config.toml
n_layer = 14
d_model = 384
n_experts = 8
experts_per_token = 2
d_expert = 160
d_shared_expert = 320
activation = "tanh_gelu"
moe_layers = [0, 1, 2, 3, 4, 5, 6, 7, 8, 9, 10, 11, 12, 13]
router_score = "softmax"
normalize_top_k = true
routed_scale = 1.5
balance_loss = 0.00509
balance_bias = false
router_cosine_scale = 14.0
init_std_router = 0.00736
lr_router = 0.000371
vocab_size = 16384
norm = "rmsnorm"
norm_eps = 1e-05
tie_embeddings = true
optimizer = "muon_variant"
lr = 0.0102
grad_clip = 1.0
batch_tokens = 32768
seq_len = 512
train_tokens = 372800000
steps = 11377
dataset = "wikipedia_en"
Below are experts of layer 11 (counted from 0) of a mixture-of-experts language model. Rows are named router (the router's row for the expert), up (a neuron's input weights, with its number), down (a neuron's output weights, with its number) and show model dimensions 128-255. Each number is 500 + 50 x the weight over its row's rms, rounded and kept within 0 to 999. Numbers have three digits each.
Before each expert's rows: "comes after" lists some tokens at least twice as common just before its tokens as in all text. This comes from a sample of Wikipedia text that the model never trained on. Tokens count by the router's weight.

# expert 1
comes after: " the", " a", " in", "==", "'s", " \""
router:502556447466458479506446493537535508552537569457580418522487525497566546497558470615505531525529554451431496513460489483537432473546477523473530521545477499474522533530547487440610512429418508567608455387542553511521581529466490511489496502504430506539496442559508547531575426456419526546517469479490514507480538571481423481544434507535452448519505595480589559546504492569574549546422
up0:507559428554538513464465530459574541474526460437567418573441495459503553515515529520465437530523468451528518449522487463509487519485531464479493431562459476491644460605465527459393501469400532561517480468451551526395477497542521447528451560499482587544438587528506522503529571547417578495450522573440565551526427609505532445550505528427591546617503496514473541475588468505554468486471
down0:533561564444465507509444569663550447440506447497509485396431509446504547582430459520527577463476490510562442521504491476561507401472442528564457539456534504486515513560455469479428458445502498515458482447428573502470450539573528490499456506509457593630472540488597576467565545518463502472587478484498554565490413570508529462359497454524542543403489511551560506537443444519538454497450
up1:467391479478573532581489608440525515499558503479522355490444502526510488545515564471522435537469570485562445423447522506523562569524503459534442545456412416418539518478468464562548569648548570395582470446488558587496499533494444465561475397480486493474448438472585520482417484531503461538439422491559477520563471462507398497493510496442439478465553517472603556494512506457554564549484
down1:515569483501412492494554487571594580549523543566480581402572544537498548473562483541542554510536448474478417525421536493504468440380499573437419472444575503456559513550476494471536571528487586479430471550411537552495480501399547466585543367466541633537478442512398525436586475408513445445511426553441517550536532590520445538515572524379579495485439442573532525496472487443447541437541
up2:445417459573505517585412526516491561530467494529540536498512447553536485480579496522427442469442504528444448466507587538585461435509533476483541396484568515524535460494442439535490481410447554540494566456638464455477475506492535493503519522594495487607531557555464550456507488478547509552501512426469506500543462507514514506465538422517430505542444401558491532551447425546392559485496
down2:477511507428507457531566527489537441444491487482497530489449586554485525529484538505579457588515470520535557560472508499532407467502537463492475527592436459441526529470401581424503545584516506455447482547451498485438439439482496557559486504563619454466536516599635444463520591449509532396513513438538375468477438475514448506560451507500456617503439471559427543491423505377548579443484
up3:512545539492583502508509441583542463593438511497428511492495520446552426410536465431494562521462554644413504452394454568429528517503547541509504505486526481605430484480468509494461469518554459543483457564539462489491452467486522493504508450556463579579529597628504547515511558447447543595443509512429535457500500442461548530519438442497442534503462609485514489495464446544511509480551
down3:532442531465476520468464417518506546404466575514538492496405473533496447516479546461497620469493542461486525574613450603519470487509467516522504527433467544453424462484494489594438493471531456581411428468562498454510452366418463497458418517486553380535482508471421601486518485542497484557577472552449468533605574480470486504528542529451512496474443564402521509468429498503445472491560
up4:433475607443490510486505476519541470530485569410446482484424523541446490455565496457559512488458481418563488546506470618513551593447422454558429436612526443407526449530473564606492370484477554489549468434511508559542486492610451534476468465542523492496542510431511459474496502469535452512501522495460452444491563503476535522538440481521518564552522538559548504488485545548581483478496
down4:469558568514487491454423444514467485520609455490455485495547468588439526562502551401528545482577515431504519549528517460492529521513472482517513394390551592503457444495548510444455500551451532499540499490584582488564484435535507616544531525557428495499433499491479524467581590565488467512473463521488597480615504444527417545507456509552502508545550492466612511433518441485554445512444
up5:452481439440481435461476507525546510535481537446576462462516468448457595545397450443579450505463560548516502471466535360527463476446495488517537571533516464585500459470471483513567517502538473490465470505477534455438548512398444450509469579497469431572489474567484481442476542567455454482562589497503460521451517649515444488544502508429457540484460540499549526514521458517476506492508
down5:570538507571622530429534504592483476536479530475551614547512590549479474552415601457517481547546473462426471512440475521486467528493507520539546503570499524559495466542463578568466513495452519568438465518454515495479470423583480557458574492427464593501551475520527549481465447572562424508542506491570460512428481584446542583483480513514487440514490531483478442422577565577581544546496
up6:497440578515557500472487463457456541521437507413526483525522490470507484516482511556452531501487486432454528473536484491539423513510621465422637482510516523567474470483452555482531488480477561495474575355418498558467379501424405521440542537503454455557588578442523577543586476456485646446501484502541442515384452529542485442444624564561475490494513553463542500528456526488471435555563
down6:548526402540489582524474526496497504484441454568550495616349516565590515508473539484402508496474534416508475422391501523608508575429566496592469493536479543486386513548458558494521444539526485443550520499496580548581468502540346499557456462524512542532482384491603567485487446395516513556492504447495631479486444511510563509444498442402428466522459473530491462464489492490573499491471
up7:540523509492579551489465439518578532588548504482426518475469519588606442604543583558476570470483462505435494499567437501566445460498523460585511451547568477468552511536480553543514497512557544440489521540495463484358493480514440491491515530632532550522477469520389538459518549498421537425598413513566436477550522543497396488474452390401614490562471524447474468467496544561547569586480
down7:500498481547381511535483479447494592505454463337522528469508492421477471463404511519536508615464490513515543537509523532471579488493511585481496618539537457590432549473551439453570519600463496574468485482518498462558526480475538481532492483451487492546483530536501565607503471498494478559454583458450494497494528482442583432422503526553451587381522522537505444529524512519491481479495
up8:483507480541593503496468494580432528522554487524498462487535579524459527398537421526481547517515512457509452509595517428519527547534424403460480527471457566476431518536445554470531477590448408384557471561546499572436535616508443567428573552474460495578541487482389483531499472619438540488558460492491568449501490498573515501505444527466529513458451424464479451509583523520406425571454
down8:547520453447514536526475573472522507451448520496590518617454423559505511584548504502467639484473429477544485520514478518536421412470501567388550467551357491484453463525540436494474516498484564466416528550460488455469441442551479437469393561478487375561523488562555560573502547458432485510502553510398531474557419534578452584413452453483437486602497491530576585453554486513492381546513
up9:443548492615539485508479470524559528559560567492444477522594440467602561461493515520472609449503470490418483466375460498517459473399581499463545545470532531486540522523443454550504479443454541511574517481531538503468539466504588456573501605557500437534591491622506542556483516457538475527494506485459513436505466526475491514518517460482432474509551466434531610490543523509365532474533
down9:462463519507504406567451488572551487467533479518498421440511447555490500470472466556445517492575541464582487540530482481495612457542441460510443478486589582494572533542351414528512537486449439426566534511380560514518556450518519534505537509462480502497462432486426445444553500559468516552475477575495413551499484441504540511557529526459455545476524435462399468566459468481475447496490
up10:476470479562552561493535517492609471503501483501435434563535520476499424545434550434558519478556645525476519427548577522485498444541454526470451502504532500519548455544541540499456540457430502440524416346489564541523456433474432486496500540562463410546426528577439537498427406620559566430489478407451590437463450583464486478596514477458485494474502452526476523518499420464570513544544
down10:455557536503484538422517468520537440496474465455560555520538406499526506463502527479548553517649419535508468527457476457525572448502553565467561512387476602520478577409556470554470552444406460538546482549481424502499445421531555460436389500377554496480536536552524469463422485467484487464530516446606463451475461517484481510480565506514483420552432535491514476538461533469422444519452
up11:538523450567501535479431497482508531434521505483568469582435478484544504525573471449440509473492540420453465516387633492596429517526527462452484497534479516535486532484489420443542515588434611508424550482569459563455560498468579469448542444497484443464571505504516599441547510526524390508489516468567468446503482547409500516482528476489408520507534474492542628500496487526507499442502
down11:480471477484509525547480549501464540450570533561530498468521525542516481502553515484487500559516498574578543473503457528627461501493432559504430431442422439460614440503436500450537573531477441485511511541468454461493536432491464425529436481490491477503459556409511534501448480527433496523442457494534477614480558435611515519505575539501449453438489520480521547486500546590515513544465
up12:431560493546478419505481484536509475501500581466550440544531579524628554492433536532492478504511541504595511466460499524527437499447464431544583498471535539424597486526470394544540386533418505448467372504540611502399452516511527540489476513590440490517494567627515511496453488415462482502518522501461503414584534450500494502472544590520461553374523489388555466540572476535520479434491
down12:489469523578436593462490458476459579474499570556522461534460485512575560416502448482519442570560489578462425489425495526437522402487536525491436486415578470544438565490431496524411499489543565550531571504518453499470538399450492469529428486578532481534474496507510509625520385483506494463557503523491556544555522524492481479368460445594553493405536597470480587480557465462574511483543
up13:521481482491439576503530473510527467444459518537449466485603490548551548543418445496452478553522552474497450444526471445498587512437477420429490443544514569567474492435539583487489461525567448480419592511481484483506450494559558566475472503470475419568513493537598601519498613447496538598551555451484445465487553540563458537482528484431563530468453466458508505571559492513473435542521
down13:568498607530536529442464423477478421607516497413440577521394512485498472536502500449497512495593416522492555532461548601552503529489427502483524466552559538558536530541460554640442421468507479524446493533610557500510499556492460432495510498485546545590507510499485478538422480534535537542449494513429527429460492478482521437508447556495472615464519551473574507515482523550542436483545
up14:518511552467532536542573467621471517559476520511594594520531526460498398507497486546499475519518563496506572504511515585584489429527488471469508522495471528449439546515486505465506515443548473558577493467527494428496509512483552477545488515572505542458506540511425534500450415558440429413503570436392441461457452515528515544489505528450490422438546556520514552598525441517403491494567
down14:484569523538498486564587531551532459495545477458515453487460447535439497494553525584458524487594490436602451459572464490559467492414559476442472572537472490593524515513527482591536470600501525499536474514492565504519511549399442514480461449554487517396510600487563470576474453412542576523536445514425455487454427461592543430510490535608448528417491494553545517539483404544527517490511
up15:434527538494497472529608541506527455542485449573420455491501478520584604461466515535452548525437502379455511521549469539550585563513572497500475571432443560516547571576500390514498576526479592590531440514405553524448535545473545639492499500523553599468465510592501487489501562599512461529534595489421527500463582585490558452541456571504509520447570499462555559472577463425514458433382
down15:513515438464443492450495340513537447430527518506582552494426507467500453470556513563465478493553488552476529492490477523592424455458398484555541520535498544452442505517476537478583522494429600448458483544492450551573615518557513520468581497461558497530459472519438438392489501574526475528550464490424541464497520543457524442544498524581563624518492504482521371407513555506464463580585
up16:448528455418496483447465482416592405510582563432529431524555405501488513457507447549437449474500564564462539492535468457468437489481494442511491433436461483495480431441491569566507466498550406398387556553540457487488506550559418453466475449569523537557469418492545489520435378590543521577503502552540475453514428514569514448472520538483420491550525510493537494518488504440518471559505
down16:500358467537519518479469483545463520559470433514474513516502538541462478452557436582520529554433535568420511549609574398558578551495544462384528545478527486562518404524504419529484523462476445531522484505435351461527617482507602545526505487481477553481448532553533429448573521592478586567470570415522485469555592546502467517555452628532474448507490530530601549477529475436502435480450

# expert 3
comes after: " ", "\n", " (", "–", "0", "2"
router:506519634514458552502450488496458537549408538527547512424487455491426466527518464509575430582457472471584445462534467482413489441505546575463442568435462440475496495499501475486458538532405472500498533466471528536521508486511505536500583487509589496557540620485488437486479611452521545436577502499538507391516508452526565543505464456476414569634448554543480591482426444513474522494567
up16:523469452512532482550483460515499536531504488438431536631416475426536478471407517593525579540501444517504476508472593393563506471519524445596514492479491421544559462460457433537492521504498509529496418548545395467442515424461480531537454512589491512487646530545521504550477540549489453541565577468534561515494542502489428523465503469494502490595530436451519587521475439568538468558542
down16:463581496477430495508515483564564455552512480504547506538485559522522449442483547401614498510476467483586564460471469456417584546565494511501502500614476483415467440582473494519518555501568452507467475553531467588539543448476407531551486493455530596566389491565526508508525480530415539515503452530430513480502364530431446482480596568444492497519562455517476443582469451505472514475491
up17:413484548495509547475535510511469497529446480420430513481536504482542419457499481466473446457515545525514570476485487484459315555477529427449455532458468497461452562533455607521503469592485495374514574544493420532568505396466547555519556498601589468525496580403467496557505421458407459416484576481459523483416454487465515531558533451476565551513475533606485498626474522480516476429620
down17:441478516498517459489472555518515542513537438445482503483548407539498566548555515539381473443472510522493572561513492614507595500546492427452557450499560480579499545576471505437485522411599442594508551534469469546429542528560488480479459555431483492539475481465497467506504512585585407469484536526432492457512549550469400447511482494496559492488451582426467395454515463487527517464452
up18:541507455456436485485568586530534412553373514548480440551508483470443604530532476548543490582508591513458538455477469436466512548477431512379471497434439505493475567530471501501538460410513552512437527529409512524642423570438579509512570427518500609563575497534485507512501530582494533605516444462497507486465477501485500491566578507411482539425510589569504514564516492458430418488461
down18:508485403501479425509473558544501495436423458517545418448467482489515498509495518505514420471523517488388446485483523507485542506462558512406516452502567551548592422569490482410431422581508535594485465553441504613482493514504438461507475465459546517498449453524524609452480548536490404550498511445483463433536525477526492472503535442506469439517509439459506447543497450501468482537532
up19:472437514547440573618508509457441598571434444586525514395494458526517504541531475532487486506412442556473531446473477502557534554538494559430534508607465516595544486398343397481605445468500567570444464490493480479406512528467577450532463494449564512559514477597502524551509494525555558456553550560572545502545411513526559551483466418447546444444536414501520447405459489526515539417594
down19:432436539509442525487599504544465520464484580433508496486482551499528498500492456414515418514576496482564560533546557607524477597498510531599477480476481487548493519493568513546425409527492474519519538498457454548512426553459513503451578455525537464631563524419429436489465444615548515516472471404539455490489512429481510509562471567449496512466477471574619469567411463507530449384481
up20:512504525406528457507525595385576528535492492520509489586493501503582457513572486520547459485529474451524477508445462471602503535438497517518445436507437568424536536477542580545443620578404426562495590521504456522403449471530545515474582453506511475519502481503563478542461529584485462355497437537504546543569452453503457507475483560534378542502444458480483542545594473483449467542506
down20:521518511562512465460515485495484493586347534477446504504538420468515382556445467441576465474553515572574592524446422410457458384554488533486538443550548541491448477480483448457485519536484524519499468497509446476513550489475511544573551547486520523542478578453421444493513592474533486527515434509482497444459400486489374538517503534614518484438468463549539482517423450539384465481511
up21:530438455509519472388431545562489374577445488468592608471540456449548499559510522453496407665359553517469462497469531472540478526489440472511527503507626529630491602553446418473509502456426554536488514576572438537472510483463464532564574517475533506456514537528484474522474603467509482526480475467560437590515492511488468461489586490418419581554430521513538573642526474555488573458499
down21:534414457557577482486547551492471587463549493517490467574525535568532546456507490540488504530543468423562388559432576519461556512563604536515462408444466443467468530578505501453487476537471512533546553539529494491535552605589569472519508465540517518470490495523567455521447413380482576482485519525555430499526393439477541527525461521572655454467458497521605439538573444417566548500511
up22:435474489459493523492545573477557483626444553427538486477490394461534495520575458548505458482512360485556436485463516586468542399486549475496533611461475441440466436540479566459500481486568565574547437457491501479408567511601495516506621471472543517476563438557493544534443396500498520578582471539558421409521465480525472547458427531534603544435526553478462455452469420525413467488454
down22:502454603480467573551390540501570482480431434498541550459573463512453531515440442454525505521550467464511552551482592476510660546490520481527496539524488427520499466495552455529469488409624533538519553499476433422505531446498437462542424479518511444432460498547618509449453488492538536485429517377485502498555543538461541415500411434497412493562502592526456497516447478424489527515484
up23:432486570566554461492509467433380429430479484498448464412457390491413492603566446476468494585496511402571558465461550559460531387477534518497454492403570444463421469465511437499508439576511472576502458528564561465459544487515435490489476463406470531484490528528448482401462563514568457478536382592525460545485488640480430497567463489520426504545456591552517431491558483461606480453466
down23:588458497553534449531553454578435511468493562466481573492448550535502475587489538468478518501513627535480388475448510476539420448592527488526500544559547437528510575580483535428461526506488447489469554497551530571516536489515538499536522553474460544611512492414502451416565463398479391453497406456478490495512547546549429383558490471443477568572436568542460586556409356445460555497528
up24:526437535548479528447483431508539509488438468449489440523471378505547471492564467531547442520524542496559455514500489438451548504492442377517484457487405473538496464433574474469428463415521530540506550515501578543479525544505499502453641527477535399515548533560428497576497464462479509606501501487465508487467550541430434547527521437549463560493439483448520485473509563403535457578582
down24:558509522450492505488510581439503515457527481458444447481440524488454553500496563483494578531595513510542556556481463484429404485445577422487625527413559474553465500504577520452466537525450464487441429465506457499495488569502440514592443503463549474492430491565558506532431563531453511487480557547559552470462424515555447474406382569474459487465407505488541505529498467558499500474521
up25:593497539501521507478508580463505512465565566560488553541476557507498490534481534539573461425526516448492515485455532461427520437472497445444480487510471452431487456477433537425614525492461545486512591503473374541452507492509426555457533564512476545618484547597405514471479470513471509436409425545470389529535482502596577534500470466484492566466484483467606620490500414522519433490527
down25:541522530519561497430547539502622408498576479527418544477539470591553490385495482424449545556549549612509534496461500542503431489536528555417551544528523469594453519439469532612450499497549444491505520434615423560558591522552455455494504556551421480618493503402452525541468600530487534516507530473484497491444465468390606511525474531547599491500531473467529481519540438444428614463512
up26:452524569514557528519498459522472475505548572468487498560567532491444601502552541533453479570452505442435519552492477521559529525501514523552505480489504532525481451481458516514482569521511461545460559531461446426405534589486522504529443424497458532423461395552479512494497503517514565577512552513543384478470436545600445532483470462513434446537483644447495491511567489484489483388531
down26:409554408508491426379549448497505541488484586518501524436508463512499421542484477561398550537463463451479420466523449427383406536489441451487500478455488474529478478504443532506494506518471491518416406588471481512483448443546503557446462474446598462414444482460543534446524522530504541619398461547454543533525468539577433438490459367425521468437571554517462548531457453566488500575494
up27:498452531552519529478440476545576535528523496483494458494525545499515544495482531528470503561444529389447519560426436502521527518527490564531498387443514554460518601571471509564529569534508490584528391510461453490422464454560415455405520485505482516611398557484556478460440564507579416429452557443421537412496541560487455558496529388509504594542573585488539429537520396570544568487437
down27:550463453475496481522508509553580444554447459491536533481452559515520575436488390513480525510453529464540446486417601535512556530504451476514562510480463546477520468458513455443509486534494557492486557465520555513515550509543546557567469501490479573504541452457526393436550467562456428493524446504539442509480380428554577505549510479458499536435440511528478479462475527363519496461504
up28:537561484508544522551413438544434419427449550408567575538440501528496560513582576437514407494451487449626426470453469464468439430456461489508472492561439481448565456503470491459359430635412534559538479459503524487500548454522515519480441508514498523619433566529535523527606533504536542535526491417558489472360585468471506463399472540477430536599459517485429504502476576465540512578460
down28:448539516484436505528500575468569395511582433476478457502452516517498504556479498633449481437579447512513540516495506492551520526536443516547524493513529455525489506488482638457609487424596465412500475584580496441468444607491469505508490487425555521558557563593550453527460436480474397431577502587543546538502556523513486456439469506410475420462469442490504551633542414534475487541552
up29:566502578455428461565482564419612585449365531559510505488543503454475536498428499578547500591491483556607491454547528561454539541507588464546570589534479520437528515496451585494483438497414523428513440586437455463449470444470517491510446490544551460509484487433522499470508448555469529482519486476494545516550511504463443492529490561498467538467464467529488409463474428549474525431519
down29:494484514464477517467385518501393411513500538537499537509512470391419582532456529577462496507518509513472440491529445530525546486484471489468469497426562415438491521559476479554449533549543483486390467472494499560500461527564435464529563549484563461478423463434529486486477502509494431475541478511439574567531495583524521518494460513535476483453537509527479540546490534515546451484539
up30:484536545546400439543371528489506571473460520613565492470500456361476470358517543512484511423487534514497429478536540514480487542479497549512505549513428536527516507506516560478516468520379463535604505513501514492421469472623473511447577578520461583562551531479442518511434513426525508453508426513542466478489537418449459514454501453415518533467538562538463437532562491531483509480523
down30:470463519496569548455533513584460478410429540484519561536378556487516493489478493519485406543418532500590459490530523379424565487550611517489446550560517476473511446464560476520514487413412458560491570472459529455463515576508517588448478485493528419439521499547486525450537475556422521446436367499518521440431528520454560524511548593502472447500589532437475465405463483448545549465524
up31:474512605559639535435463519479544476533443545450487403523485607423543468459419505464481477454399490545602494508408516444507445515488444491421561536520448524514423455453539495528518523540491486511470541470425577515565466554486494553451501513460530541517558449511477621541536451526503555447375509471561493542476474512492552512448509450476592507506539470500551491605508486527489515460566
down31:538475536475551535523568476503447453567450498524427550538516528531557433515452437572500474549584498427550468466557557537555555462546376570525539522375466497526526419530498510490602513405459562544555535543503460483576542478560482541541489503548480452450570467501510490510463540494526362528362449604572486529583464509521427505540552535551487443509432510471519479514456491391524494525516
up32:604495431588455502464446527536531440571485541521459448406427480508491563459478515427415489522407540553507444527557582574436537537551579437447475462594480493462521460532473449489424520502485405470465522515515479481524449468568498490486500543463567440594474517504559386398483597569470586508516479546515451527405619394517515505488551469554459524484491586458604445466500457489534565537447
down32:559458474550469445558459546480487507487530469506442437505450541516550503452501434466482474581471426515430544531560411498432422490614405525532493498409451474471483575543426469460502477512482454479473472488460421496425585526476417534588529494540445516501496457486557507525526537467451495490467479554508484447503332594490479454446494658459549505387482346463521535527515550484443441567478

# expert 4
comes after: " |", " |\n", "|", "1", "0", ";"
router:557521465446550563458594500476524524485563559557376627489453566458490518521584506419459549456594401510470478403517504503565499468432477513513527571529544423525526561519460508584453504474352592481438503585543551536505438541490486498532466502532483559509464474517428602495567462518498489480465551525468459525503477511438568489465501564366490491407511526426484522447552548331517519480410
up16:526558523405521476517456566468406564497446495488572481477535451504494513488472628503480507543493554567497532474474553483523496419461492464413446517506402536494500508478434607555491517485504499482431524384582484500548526467435532551368577539519453482510497481606443567490464546521430501519552542529481599459517552549466450500417520574455439481443475548449490470450517578497443511450459
down16:581368508490506324517487463495533474495537545525522531438476473534477582460622546439545587469474571613450372554407467458464515468505582418606500447541469469497422477590448592435402402554559533520476586566441487526504591582558598518473474481403425491514478480505501507480554468559565455449583435498524467441520484539501412527408536555466466586547444488439459548506499510400509560514509
up17:433559482467505454512563516503600498521522580500464431428531527502578514604525529544456492551484466496614435545575488540489470500508502522526525561450433452494457501499513484572553588421568401499553502424447546462455490431514496535578413472424497469437467449455472513476566481534569554515495499434518389525469523465371477530558387336444489608438537452542548412632483523560483502496527
down17:426477461511567590480542520515492562542457533458509515423463507434466456415499529464479532440457498473481530492524476540475549547541504478534529582501484559525643545427622528508502492615444536507526514483524492444537509542457507529533559558536507597428438508548527486503481463507456556543417438483536579476556381414469482516474536527415508511580546493492450488470462439442500432500526
up18:465482492483552497476530529454562520533548455537400568507551437542552614542531570542448496508472447491442506531570557597491448510491475517604509566461501491510434525516369461525541510477471602523400433527433370481453447430510546565589395454504459549511477520504480499489576520499544482492477604534483518410538509515468471398531472596550441427525443550519428528518450504484473509491557
down18:492553518564521507477471484491468470488504511530417448501481477456525538471497459452573499408451511487600518519460455470428588498530380602463562503398570462536537607485678439498426488496460510521546542516537521498597483512369547475496571478461520557485502574535578511536494421389457483469450429538495524483538494529504540597499536459477553532453497444509457521389552614444542466550511
up19:410478531550524468541571518557499430423441525469522532456501504437483532471484503468382477477482478535576525509441477585498521481544512426472507420538557490491500451537464502517527443558529542503544618607472567522457507534491437600413396514520459473527432537507425628457486492539513494548485571552558564528578364444462464469486508528396481458489558544462508489520598405553503523529526
down19:476621498456457486625534558531581467478521454513522487491459554496409529575538553515467600486553427520527454479504472476528497507503568465398446507531489491534577507577501530471501437451478536454523555476518488505456486460507504490484546486479510410503445476475558541541492550477451476436526498471414568514543505612473630477376572542492500499597601469517518484439533481471522520481478
up20:445485410545535573472489508549435488501547551453447492571428506456410489502585504475574590609503445492581521547462481482533466571510549498493483529482514617534469609469464521324561425449444511504404476529487499485497571546443510574438563553458464495545523442471458501473443514518560514462538512385502446624533472482461434496596399535563487547543456399451536504530395567475531445513505
down20:568489547440490560628468475560479501557586544512494534491554435464507528516442481434457508444533488476428339463523552470432564598461528578569523463452488509425579547577563465535523465510535449526552576506522452510476448533492502471458475468469539403335510510450447487481475519497506542555430539428480557500552489497512533634497583408491393458429557445508464525515479565575511510548417
up21:542552494528516453523438489387503526527545588574473475433487493452453511441460483539426416487497552495395512445516477563532545525523479407521501482458372574538424484517512549448508508489542445484422619432523474614435560589472528437535513516557503600500564458569607532508484519539449485580465546526576531494468549512429539483547537503524498484552455362512496536495499382424457478479440
down21:532531493411482514404472546436592446536473538603437564484547495580519465520540590562459569556610579496486496428548519526480532516439486506541520474504536524467452470493472586477495513459517572572499494497562432470520472564396552479517544475574507529434480466542505454534546531484469405396578575456438554581431402519405470424542425506457469458498420601558430571534519468510545512576528
up22:492563546446502480541525528459592621467488534494456560509438490544552559487440551476492546412482492477536542529492496507593452461559406517453572501527438474555483532438529509442535487455499465470549515465491489548407545481468499572545543529588495422518451425506531535525498574466539572534610600531442527475563502418585568421511529498457532430501521570423486551495540449454534519442503
down22:536458535525456602504477441542434483493579450467614450593551435470502516529498518451628498523532576522440430483486448451493525468542519430480459480488491529379548466473543457544581504489600523521457458518545508497516509536459446424406478436443548536553402469480437502515550469535526441400513529487545379473459532573549328543534518577473414515494496474492468412508538524567482599463389
up23:559475509560493473558421479396448568513422610369512510477543522444537546473607538440459499404514548466462552583522599434503499482494486511465403486544526470569414484496476407457456451506543484529547431512398435465509436396444524505565523454469516490568566473565543499365434449463532418542446410563449471500419491393447609428491592422469423441527477531413488607441536462450514632490573
down23:613407555500526454495524527521484435528471519504539437464519471523508529492488505521429614531493556420435477421539464466589411497494587522535465446489528577483568448464401547491599499497459454526484446482437563405498533541574554475575522456466650542581382486568567513537496486527523486506449439579549419446551612429459502520544512554534512385534481465497443579591487437464482575565496
up24:495496543478569518566578485493475491525405421507453552404548456547600503562498492431501526433467533448422408554444515557505511581479471465538570609579611520527549505588432551538528425487538428625535503461500454544371476499373594565564550457431487526574484517515515513551436444656530570459548445520459532545579515515516511588386542496545546496523597585529565460467514400475635464510474
down24:575492515532521542506505422446576397520544463508533448444418509466564555456449608515481574461468601541519444453445454457523542501497527583603405507530511588442404476444544541468535515545540563545477458504480537469521418515495512570463455507549502470455519543544507580473469531494500570463447592449561520556501599492446499427507549516508538346473459486417557487527525529528485557394514
up25:468497480538501494583553510461433460520484498547495498515409613465510497504506413487450533406486453513533493452525503445481476540423543536404441482513556482544524533524395516482514492561550557578555512537448532505588424406477502552520520484588378542489478560488537523557491545539470596476457473565473394479415538594505522460519473444473483539535478522466537510490514535489445479526583
down25:477548501491499463390414511478526431489506465530529466496472550538463522450378525600544392412463480516452525579471488516474543464432510476463507470501462524509539577491503485535499520526620429536591423564533519412462569587511549547466596566522460562424535544498581493535476509581536496542471472479563515578468572492481471526545435578497549549431585431486493442603501486429549519544469
up26:453481480494445528462496458503519534571501638514564551512514487519538482528487457516527605467509514479524483453536501498487517518541479462503554540509477552636520527517466470624414488550508534549468494564433478504442398514527445508478547522582481512559461402553414519618537544473494404558472464440533485452531550494468507462530384499510496411405503518424480479489561566503558481466541
down26:481522479544560480426476621472517543532412543481566506463531496518561455521432563414462600524455493485550467465543485536512552494501615481512576518479454503455493471547468436525534559566513506543543486530455523530521432445516476513423528493419439513501581491511438548405525489452556427586495404417456503405430586479596510474545436477521509435546432588445499554483560491450569513521504
up27:428511455470499445489460531370552476531511482482464551570481475478524490418523539431501537522544442556521481504479576524563503540403487511500536507399467412453616532505468484492563398518528539488507428535514509536455474506504476527509514483519546497459510440522526556421580595582486467545524467529553548503501502478403608467477471584458465455465457404521452476495600485493461506409533
down27:538560483500562514477574500575578519448497510477520426520515517515543550501528538475433471415490540529539528583452494578494456423518531532455439549537514547522527571516637517524511488503525504388514491500542501522471463509556382546530356482508419527501495512469543524549452509443498493552577465505548489519474493496472497535423581513435528518555572533467571500548443483389474451597518
up28:516457593481487482488522382584494568503526513601516570507429461505581572454471451587524586538463501476448473560475509471501515437447515489400465372474532506478435475511478453507424479449531547498422519560510563447444539513509571549462538426489479477502586499555475460415501495517565523477487473509489436523482482520485483564419501508399447536575571540469489401575478514452493507489510
down28:494501536434475508551483511537462568542492460529504508469490463525463455467520518434508517577502488484498497532495481407518498500538446438506589559534521562492432500459452509451491536530536581519470520457515440578473449563447506531476555479510490452432419508609474578525541498530488489444539529509485517487412511503528394500508435412557610556573525478475441519477480462459470446474438
up29:485548479440594505501545503475515488549516513471497501535570508473543465394618405458431475479508472542586421576475431470552464513465566546497592529512555515520530423392445474574503537510546484413482543451437502522451604616622526525489485608451554477680505514459412505545536571600492475464461484503462524475544537428443480603440499438509474472452565530540575575443519475498442512550474
down29:510435444543534404510440484518526454552449433511486532493476440601523483516443515430557501525440547475496574495403499424404548486539504459526522552528460467457446464483461529425501484474613542545523457483474485529439531458517478490498455565464432581449540572560419500535532543421594480573477496508539573463566572538392482446503453394439393501604542560507562519468556500475527542479500
up30:459535518527507552458497560525391531509411500475464495422449575517368533496517589515548513480563412627522543456496570445568606462537540439482443401536516479534493605409444578438474507481528509450511473543482501496461460566474528428573537392451425524575467550621521501454465563499516516501488457548478510619443476489422565444528404541558505636496475560546532529493533552581587532463523
down30:493585501561472504462462465526506481477480501459534502515625456433468460584420584543461538508512555502507522467502484582497482454450537460559630501449487517530563497534509471564469428535581391509522483456527590448505559397484427439505372568479416530484532446520423481492551424527502490530520501561491465453526445463461506487492439494553525470534461359558548409571514423509502481490517
up31:426446543438462485488468506400540371506522432508496545525498498409530439514544506472509484469549523447487595432521512529456490435477423426478442489485489473434505474546453451471573398572476541585474530562568455427471478462524494522549528547609530408545459472606507511444556541453597486631524613496537548547453488508510512484547466436485541513458492509441503619435451537494461539484478
down31:478452551488477528477450517466532438527548492522521461423472503509587517515637494504594380407469512450471642499471559546420594429529503489505453508527520433441534501499500409493573507504503460512479564557477422486503539505490486425503460499591497482565453491516539479512548569604558509521529516472486518458551557470493407493571502491487573463447556519456471541449520462472457496439491
up32:563545529478437608537458486564586592576444514518475496489416495466509537551534516472479426634439510545492532466473466537496512433508457524538544534477458541415461583542515567483533572484446548531470518620544508534477500562480521539516524604545421469478394548559474529498504517514506487532456455505448486470548467499478520448537509425464501453514491573510510475552470439578614531445459
down32:492491491479452469401493441466479475544548544424474473457456435503482502494496424551514541564542513569509454579462554446515435525517463467533498421554518560493519489525491479520491501508457548462518527470460495418509436502498520447519499462472576474455508459511484551554492476317489574464582601395601545489487445530536568472423572507526538489440507469509417482643681493529570506525604